config.yaml
hidden_size: 192
d_expert: 64
d_shared_expert: 0
init_std_router: 0.0374
vocab_size: 2048
norm: "layernorm"
tie_word_embeddings: false
learning_rate: 0.0073
beta1: 0.95
max_grad_norm: 2.0
max_seq_len: 512
Below are experts of layer 2 (counted from 0) of a mixture-of-experts language model. Rows are named gate (a neuron's input weights, with its number), up (a neuron's input weights, with its number) and show model dimensions 0-191. Each number is 128 + 32 x the weight over its row's rms, rounded and kept within 0 to 255.
Before each expert's rows: "gets" lists some tokens that make up at least twice as much of what it gets as of all text. This comes from a sample of Wikipedia text that the model never trained on. Tokens count by the router's weight.

# expert 48
gets: ",", ".", " was", ")", " is", " that"
gate4 [154 135 162  69 126  94 154 123 111 168 128 174 182 185  92 165 119 128 100  91  84 144 188 150  95 115 113 194 128 105 141 131 140 108 123 132 129  91 109 154 181 116 122 111  79 160 106 152 111 112 153  87 142 131 143 143 127  83 113 156  74 113  85 164 117  88 102  78 130 162 114 133  90 105  83  74 107 118 148 100 173 119 114 134 148  56  96 191  60 113 124  77 141 172 161 174 127 124 155 165  99 128 188  98 154 143  97 116  30 118 166 122 150 145  79 164 144 149 188 119 142  95 162 105 161 156  71 117 129 166 124 165 174 116 157 121 118  83 118 165 169 152 129 124 183 169 115  99 130 180  74 147  97 124  98 126 155 101 132  79 180 169 156 147 139 143 168 139 150 134  87  90 109 129 129 144 156 144 186  89 160  87 148  92 192  78 142 156 128 146 131 112]
up4 [130 139 129 100 126  55  91 118 162 146 110 148 163 181 109 148 175 121 156 105  87  91 147 144 141 114 127 190 177  79 132 103 139 109 107  97 172  85 119 168 151 108  99 192 102 131 125 139  95  95 189  95 122 137 175 146 175  88 127 204  76 156  87 146 154  83  98 107 126 140 177 137 123 132  51  94  93 121  79 120 136 144 174  50 129  81 127 141  60 164 176  71 173 130 115 188 134 114 174 155 112 138 178 122 151 184  97 145  10 105 103 154 127 139  78 139 112 137 136 119 150 120 171 138 204 149  67 126 111 131 145 165  97 137 131 134 104 106 124 146 144 149 157 141 146 143  74 120 136 178  76 105 106 155 136 169 164 113 136 102 131 130 143 104 136 114 123 138 135 153  98 131 127 147 176 156 137 158 141  73 140  94 116 138 144 118 145 188 130 157 131 143]

# expert 50
gets: "st", "b", "f", "ar", "c", "t"
gate13 [159 130  97 149 101 126 119 181 145 171 185 122 128 141 152 156 136 155 125  81 154 125 165 117 149  57 157  78 196  89 144 113  93 139 117 128 175  77 100 179  89 141 151 132 123 119 131 105 127 111 174 100 144 168 148 167 119 136 114  83 154 112 170 132  96 120  62 153 103 103  88 112  99 179 116  80  98 103 147  82 107 121 135  80  90 100 135 145 189 136 165 167  86  75 116 113  88 119 137 121 170 133 132 132 129  66 155 128 166 151  86 131 155 179  67 123 146 134 132  52 134 138 105  69 122  87 177 138  77 187 115 121 108 107 111  92  84 134 119 155 120 126  97 151 127 119 213 133 100 113 180 115 137  57 171 109 103 103 137 165  90  68 117 117 157 114 210 129 156 100 114 131 116 163 103 140  91  57 117 136 157 130 171 158 196 117 172 150 126 142 130 141]
up13 [149 167  97 141 134 106  77 178 139 143 119  69 116 127 112 119 113 104 131 109 126 146 168 172 116 116 120 155  87  74  89 103 105 160  88 117 142 113 112 162 127 143 155 166 159 155 123 124 190 163 176 160 150  98 118  66 112 133  75 173 123  73 179 224  93 119 104 101  80 128  82 131  79 180 144 139 114  80 128 107 120 197 121  91 105 119 117 116 156 161 186  62 140  90 146 140 126 199  89 154 127 101 141 140 133 134 184 117 179 155 108 140 157 122  77 139 147 116 111 108 170 158 107 114 145 153 166 125 154 135 168 137  96 134  55 166 139 108 175 101  76 135 104  91 129 136  97  76 108 109 133 147 192  89 146  97 152 118 103 146  86  71 198 104 104 123 131 127 102 131 119 167 122 152 126 110 124 121 221 119 152 140 176 155 115  66 109 132 152 153 178  99]

# expert 65
gets: " |", "|", " 0", "A", "-", "R"
gate0 [103 124 153 120 110  74 158 145 128 148 151 175 124 114 143 146 143  88 144 161  84 163 164 126 143 103 134 158 154 138 131  86 114  83 170 109 107 120 161 176 100 129 119  92 102 139 114 131 110 104  83 122 144 135 138 167 138 141 161  59  95 180 105 134 136 144 105 186 132  96  84  98 187 146 138 118  83 166 146  99 137 129 139 155  96 163 118 124 182 120 148  58 103 179  89 120 106 164 123 125 175 139 135 130  83  17 125 103 122 133  66  80 125  33 181 145 120 100 168 158 133  94  85 153 157 155 118  86 178  94 123 103 119 107 111 112 148 123 141 157 119  89 121  86 201 146 168 129 146 129 131 143  95  74 111 149 140 150 144 119 136 121 174 112 171  71 158 134 164 107 102 175 117 119 158 120 160  78  99 177  95 142 216 120  62 131 123  65 112 110 140  62]
up0 [110 118  84 145 100 171  90 128 168 135 158 120 143 144 112  79 139 159 159  87 142  88  98 124 120 171 135 136  83 130  84 131 121 168 100 113 184 135 109 150 118 142 149 151 174 139 123 144 151 127 186 131 173 151 135  92  78 120 114 159 183  81 127  88  82 169 163 127 138 137 126 140  77 119  83 120 121 113 104 164 144 122 138 128  73  98 109 136  21 116  86 143 143  76  98 118 131 151 115 132  96 150  90 179 179 208 139 121 152 102 113 154 156 162 101  93 104 152 131 122  97 117 160 125 102 105 112 145  98 143 171 171 102 128 183 134 144 118 104 117 126 180 111 177  61  97  87 173 102  75 118 142 164 190 157 123 115 152 108 125 169  96 115 112  81 222 134  79  91 130  98 101 141 102 126 110  91 220  96 106 184  96  49 133 147 127 114 148 112 134 105 177]

# expert 77
gets: " ", "-", " re", " f", " p", " con"
gate0 [141 137 161 104 100 160 114 163 138 129  86 140 117 201 131 153 106  83 113 150 124 126 124 151 121  55 189 146 130 133 129 107 115 108 116 168 196 104 124 117 137 167  67 115 117 125 115  97 188 116 129 155 125  88  90 111 143 185 142 110 151 150 106 129 162  96 124  85 157  99 154 118 158 160 144 139 189 114 174 104 135 134  90  95 189 156 128 148 105 150 115 139  93 135 141  76 131 132 120 101 202 123 113  84 172 148 183 132 130 131  97  86 126  88 113  98 139  67 167 132 132  96  88 146  87 125 113 135 119 128 189 104 139 133 181 159 138 111 109  62 146 188 130 109 151 119 106 121 143  90 114 144 155 203  79  45 176 220 150  81 114 131 138 184 119 150 110 170 155 103 129  73 148 105 150  77 109 138 117 159 110 107 150 122 196  71 104  62 114  85 152  95]
up0 [156 165 206 151 150  53 158 164 133 142 165 104 158  90  79 127  89 135 145 173 114 196 105 111 193 131 157  98 125 149 137 144 197 137 138 116 163  93  98 136 110 119 124 105 143 158  79  74 126 141 168 135  99 152 122 147 100 133  92 136  95  76  92 114 138 134 124  98 138  64 164 158 129 139 171 121  32  94  82 142 155  98 164 104 116 116 148  67 123  97 141 120 181 114 160 119 106 171 142 128 114 131 172  87 112  74 186 185 130 107  66 162 126 186 141 127 134 168 140  66 132  82 124 121 124  92 178  97 124 105 142 117 167 150 152 162 130  93 131  89 133 128 111 166 177 128 151 153 159 112 112 149 112 176  82 162 138  57 140 143 118 176 104 181 152 105 110 151 132 115 113  60 114 119  96 136 122 113 210 153 155  82 136 105  75  99 121 125 125 137 158 142]

# expert 32
gets: " ", "-", "==", " \"", "–", "\n"
gate6 [127  89 179 132  76 119 136 162 132 240 139 133 132 133 119 154 148 112  92 183 155 113 101 107 174 162 149  97 178  77 140 182  69 111 102 139 139 155 117 120 134  77 137 136 156 133 123 124 167 121 132 106 161  91 100 152 144 109  82 163  92 109 100 176 125 107 103 168 132  80 140  63 141 209 120 149 157 147  98 121 140 102 128  95 145 166 156 158 146 171 172 165 142  94 167 110  92 145  98 120 125  99 110  75 114 164 173 107 149 128  79 134  95 105 107 169  97 117 172 115 107 119 188  87 132 181 170 133 109 133 171  72 134 129 137 102 167 131 102 136 116  95 182 137  63 112 135 164 179 174 149  90  91 138 126 110 138 146 141 138 107 146 134  97 116  93  58 119 136 173  37  81 161 124 155 210  98 105 138 133 141 101 154 142  73 114 107  96 122 171 102 122]
up6 [136 141  75 155 105 201 136 142 146 135  99  92  46 128 121 134 136 164 110  59  73  59 158 107 129  71  93 157 122 155 145 108 179 103 137 206 152 126 143 137 120 119 153 115  83  83 151 122 178  81 126 125 121 134 120  92 133 149 153 116 129 124 206  87 146 120 139 148 139 168 169 124  26  75 117 130 102 132 149 126 125 154  98 124  93 130 176 146 108  85 102 130 120 114  98 119 135 130 116 167  68 169  79 139 126 109 131 151 145 158 138 110 135 126 149 116  94 153 152 112 180  82 110 114  69 124  95 111 172  88 130 160 139  65 137 116 127  98 155 146  86 148 109 133 141  99  46 141  90 182  83 181 119 137 129 179  93 168 145 154 154 135 184 115 125 129 170 106 141  58 112  59 103  87  81 108 161 153 115 123 172 190 110 110 135 141 140 119 103 167 151 109]

# expert 67
gets: " ", " re", " f", " st", " p", " c"
gate0 [145 139 140 146 190 101 136  90 178 106 124 131  77 109 123  69 168 134 151 105 124 140 135  96 123 130  90  73 120 167 142 180  99  73 107 158 168 119 114 148  97 152 147 184 160 121  54 130 116 112  95 139 128 140 172 106  99 161 112 194 123 167  97 142 108 131  86  56  94 117 130 146 135 152  89 167 107 126 188 153 126 132 112 140 137 117 129  87  85 139 106 130 146  80  72  78 159 100 145 131  37  99 123 132  85 137 127 150 104 140 160 126 150 199 111 126 125 118 173 107  81 174 115 123 118 124 112  89  72 133  97 145 114 200 201 142 147 103 127 142 146 141 119 105 132 102 155  91 115  82 137 102  90 163 126 162 140  67  93  67 123 150 163 167 127 180 129 169 132 116 176 181 101  77 145  94 103 136 162 142  32 138  91 121 115 181  89 151 146 119  83 135]
up0 [104 143 138 173  59 149 161 127 113  99 119 121 151 187 128 159 154 152 145 170  60 137 123 136 140 133 141 173  96  84 144 101 124 144 131 148 164 105 143  73 157 127 149  71  88 122 112 134 126 118 105 131 131 150  84 123 122  90 146 177 135 153 129 108 137 101 111 174 118 144 142 117 145 102 147  71  93 119 112  74 104 167 153 148 147 138 103 140 187 123 105 120 115  97 166 142  96 182 107  91 160 123 179 149 153  77 108 112 177 124 142 149 106 145  91  78 161 121 113 123 111 122 120 160 159 105 146 145 142 114 163   8 153  68 100 143 116 126 157 117  84 112 101 182 133 182 114 152 131 111 104 132 126 109 162 149 120 226  88 110 110 150 174  84 166  50 120  88 176 141  80 143 158 153  75 216 147 160 117 156 139  54 118 166 115  85 163  90  76 153 123 153]

# expert 59
gets: "S", "C", "A", "P", "T", "R"
gate2 [166 138  91 152  66  77 120 134 104 147 154 147 158 160  88 123 187 136  96 123  38 148 166  96 142 122  98  97 122 137 174 128 110 124  79 129 132 135 136 118 133 156 120 124 149 126 139 111 193 149 145 110 154 137 184 143 167  79 107 130 137 173 169 113  72  55 153 110 157 143 197 170 143 152 146 125 105 134 101 147 117  88 105 139 152 134  95 137 110 153  81 123 186 130 145 118 188 119 171 157 165  43 129  98 114 209 112 135 157 196 107  61  66 145 106  79  66 165 164 136 163  94 107 155 175 132 153 113  58 118  97 128 107 169 113 134 117  91 105 130 189 147 154 110 112 154 147 103 178 121 122 114 100 155 140 167 107 148  69 140 150 165 112 106  94 131  96 100  93 143 132 126 124 129 106 102 127  78  79 139 184 183 157 132 175 121 131 106 139 169 161 128]
up2 [123 129 192 109 104  88 117 126 114  56 146 147  91 144 155 118 129 163 162 177 159  85 147 149  79 122 134 120 151 113 171 143 113  86 147 136 114 176 175 187  89 117 127 146  71 130 104 176 146 116  82 145 168 146 121 141 160 163 158 229  76 128 121 111 130 139 140 130 116 135  43 108 123 154 118 120 123 137 165 133 150  67 147 129 115 138 173 157 142 118 184  87 132 110  26 124 101 175 137  67  99 136 137  68 115 109 111 137  96 137 103 108 141 101 160 158 128 141 169  92 116  61 137 154 104 116 112 126 159 107 144  71 115  85 180 124 146 107 131 111 143 107 153 200 149  77  83 195 143 110 163  92 118  98 164 121  86 120 152 107 101  77 136 162 126 169 123 116 175 114 110 121 174 151 100  73 122 117  76 111 152 108 129 123 152 108 118 218 153 123 145 170]

# expert 72
gets: ",", " of", " and", " to", " in", " by"
gate1 [164 134  95 115  80 117  83 149 112 216 160 143  56 180 103 127 122 156 148 103 140 103 170 130 151 141 174 132 128 140  83 125 126 189 126 118  85 135 113 101 137 150 148 105 112 134 154  86  94 194 103  84  93 126 142 159  90 110  65  98  90 158 107  59  86 180 156 137 132 133  75 173 102 119 170 140 157 103 156 126 131  85 150 101 116 153 127 116 150 137 122 125 108  75  78  82 135 147 148 104 125 180 131 123 141 169  97 152  96 119  82 149  96 127  92 116 139 175 170 128  94 170 121 113 115 166 179  87 156 138 196  60 143 168 134 123 112 101 107  68 104 175  85 116 165 169 119 104 142 120 152 112 129 159  98 154 126 182 217 103 118 147 162 152 101 157 136 117 186 123 135  96 146 120  62 119 128  80 128 177 161  75 110  80 127 180 109 107 136 109 139 179]
up1 [ 87 116 120  69 168 129  82 149 128 129 172 118 162 123 128 117 123 173 175  95 172 160 106 128 128 105 139 171 172 142  69 155 100 120 124 116 112 139 104 128 158 120 174 113  92 141 110 138 148 135 108 150  83 138 107 154 122 132 109 105 100  61  72  95  42 126 168 125  86 106 114 161 124 123 123 164 205 135 116 176  95 151 127  89 107 165 129 102  97 127 155 139 112  57 115 103 111 118  86 108 113 144  61  75 160 113  73 132 153 106 127 119 125  95 166 161 135 148 175 105  63  94 122 177  86 169 119 137 106 144 158 190 100 119 139 104 109 116 176  97  73 146  98 146  93 166 182 110 131  70  68  93  61 171 144 159 172 102 165 103 156 130 133 179 166 135 159 129 169 106 113 123 161 179  89  97 133  68 107 131 123  99 153 101 138 147 119 167  68  95 182  83]

# expert 46
gets: "ly", " was", " is", " and", " he", " it"
gate3 [162 163 119 172 110  83 185 118 121  73 109  77 102 112 149 131 177 150 176 175 173 126 169 142 173 147 118 151  78 121  67 136 102  96  94 147 102 122 144 116 169 141 159 201 160 151 125 111 103 121  98 123 188 130 146 141 125 113  88  75 143 117 142 141 100 164  66  98  87 107 135  62 118 139 152 142 132  36 161 130  96 115  91 116 152  72 152  98 138 137  94  78 143 172 112  87  99 161 135 138  94 148 116 122 124 132 113 110  83 123  66 153 127 115 174 161 135 124 122  57 138  99 114 131 134 146 130 129 104 187  42  85 172 113 163 130 100 128 119 122 158 124 100 134  94 125 167 136 159 134 182 118  57  79 135 149 156  88 167 145 136 115 104 137 199 127 197  95 121 133 189 143 102 162 120 111 125 111 140  85 150 156 111 188  95 163  89 181 126 132 147  91]
up3 [111 111 169 126 111 131 129 155 142 103 132 138 154 137  53 127  85 128 102 110 179 152 142 210 146 121 121  79 135 164 129 163 148  94 143  82  81 101 125 121  99 131 154 162 122 103 143 122 159 110 150 138  98 155 114 100 130  92 104  99 161 106 125  98 108 113 157 124 173 177 161 204 108 113 178 140  99 151 137 140  83 125 124 157 172 143 174 135  80 107 167 169 119  86 169 121  96 102 162 131  70  93 158 134 108  85 124 116 186 178 135  81 178 119 155 135  60  53 106 156 114 123  98 116 122  72 105 122 168 115 121 168  40 113 197 143  68 106  81  62 143 125 183 117 179 119 106 167  80 132 148 127 162 122 117  49 135 121 126 165 110 219 134 133 186 158 104 143 140 116 125 154  90  95 111 177 127 148 101 137 119  87 143 154 135 155 150 155  98 140 156 124]

# expert 44
gets: " in", "l", " In", "r", "In", "|"
gate6 [117 134 106 140 101 139 141 132 114 137 155 122  60 115  85 145 123  91 143 106 117 107  84 117 128 153 100 159  94 155 153  86 171  96  88  79 144 134 106 146 101  69 124 121 147  60 101 169 133  92  94 175 157 129  75  93 134 101 144 146 186 110 109 128 152 106 154 127 129 151 122 135  91 107 126 145 152  79  71 139 142 122 142  70 132 141 152 139 134  85 105 110 157  99 161 147 154 125 203 182  89 117 158 168  86 121 107  84 128 150 122  71 111 120 126 110  86 127  70  53 153  84 156 185 144 116 115 171 107 168 142 160 140 191 140 146  81 166 165  94 131  94 101 151 125 125 149  71  80 146 166 108 171 163  80 136 120 143 129 200 118 154 173 137 133 104  61  90  82 121  86  68 136 136  89 167 135 133  84 122 126 114 206  61  81 106 148  55 123 125 155 117]
up6 [116 182 143 161 155 120  86 161 147 117 102  79 115  85 193 107 103 109 114 191 109 116 159 164 147 121  93 115 100 100 119 187 170 167 143 189  27 177 160 173 133  86 143 125 166 162 131 103  90 169 163  97  57  64 173 181 137 143 127 157 135 116  46 151 138 153 160  68 129  79 156 146 180 117 133  97  97 152 109 168 132 103 134 156 129  99  83 107 100 139  87 126 127 123 136 164 135 119  74  93 127  70 142 104  80 101  86 120  92 140 173 185 141  84 141 130 104 117 131 110 148 142  81  95 143 173 139 145 146  84 118  95 122 113 157 141 156 129 116 186  80 103 105 135  92  96 112 147  93 135  85 104 119  82 139 177 109 128 138  79  71 154  86 139 113 139 139  96 151 121 160 158 140 140 148 123 145 163 167 135 116 148 148 155  75 190 146 178 144 101 137 122]

# expert 69
gets: " de", " re", "co", "ro", "e", " co"
gate1 [123  46 115 164 181 155 142 133 107 161  93 151 162 174 142 145 126 138  65 167 116  93 101 161 206  85 148  61 132 125 138 121 138 117  91 111 108 158 137 119 114 143  92 118 157 145 108 117 150 136 131 164 105 123 143  86  84 102  63 103 143 156 189  81 123 103 151 117 122 185 156 140 105  94 152 123 194 108 185 130 167 117  82 106 130 143 140 170 146 134  99 192 152 155 139  95  71 164 170 204 137 119 100 144 142 141 113 113 154 137 128 205 185 114 128 133 126 154 112 125 101 122 158  42 142 108  88 129 133 126 132 141 126 139 125 152 142  51  82 176 172  98 119  83 171 132  51 111 171 146 107 115 166 102 142 110 105 182 142 136 133 166 144 202 109 126 144 145 114 129 151  59 159 111  81  95 104 111 133  71 103 129 159 152 159  88 121 128 127  91  90 115]
up1 [122 110 106 190  70 159  69 131  98 148 138  91 149  60 113  91 128 132 114 149 170 159 110 108 103 117 127 165 143 138 128 214  78  92  85 163 141 178  90 143 111 142 136 105  68 131 113 114 175 141 124 109 189 204 147 144 108 151 149 129 146 200  89  84 125  91 149 112 118 146 109 162 189  52 156 138 133 158 118 122 117  77 158 132 130 130  91 106 120 132 108  88  75 121  73 136 175 101  88 126 127 157 144 129  76 144 111 138 114 104 157 120 115 135 146  97 182  61 131 176 142 130 120 165  92 147  85 178  64 129 175 125 188 123 186 127 130  85  93 106 105 140 139 134 101 139 192 129 101 172 135 140 187 167 106  80  77 145 113 115 116  98 127 124 164 138 109 124  81 117 135 170 120 122  62 151 121 182 112 165 183  81  89  87 124 140 101 132 134 132 141 121]

# expert 41
gets: " |", "-", "|", ";", " /", ":"
gate3 [133 190 131 120 197 123 100 125 139 121 129 141 163 151 125 145 172 120 128 142  60 150 118 158 157  74 136  77 130 148  78 196  71 127 145 106 116 153 107 171 108 204 137 195 119 128 127 156  92  92 144  87 145 173 180 131 121 152 106 169 151  71 113 101  92  73 142 101 102 114 111 137 132 157 106  92 140 141  98 106 110  87 154  95 162  98 154 148 133 107 147 130 138 164 159 131 145 134 143 180  86 113 137  94 117 117 175 107 150 148 119 124 109  93 124 208 150 128 145 161 138  44 169  79 125 129 123 140 145 130 124 118 166  66  80 133 124 121 153  79 148 108 165 179 100 131 170 147 149 113  92 181 146  35  94 151  98 132 192 146 145  72 104 141 131 135 111  88 131 198 170 174 105 108 148  83 144  91 108 104 124 123 194 100  91 116  75 137 104 127 100  72]
up3 [184 215 110  72  56 137 162  84 121 120  92 124 157 100 182 106 117 140 118 138  86 146  81 117  91 142 122 134 113 164 148 136 158 125 158 107  96 112 113  82 145  78 109 161  77  89 148 100  92 165 110 158 143 150 154 137 104 103 141 128  68  76 141 103 125  83  92 145 126  96 120  98 149 145 138 211 110  95 151 169 105 107 143 130 161 126 115 151 133 124 114 156 118 134 127 103 101 131  73 126 146 100 110  82 174  50 143 159 146  80  65  68 139 142 122 156 167 214 101  71 193  91 131  85 139  35 123  98 135 129 103 108 113 116 112 116 151 155  99 152 134 145 130 139 167 171 151 136 139  78 144 129 194  80 183 107 101 117 131 171 111  93 131 153 134 161 164 155 156 109 142 126 158  98 148 130 147 131 151 171 164 103 133  93  58 114 148 117 104  68 158 126]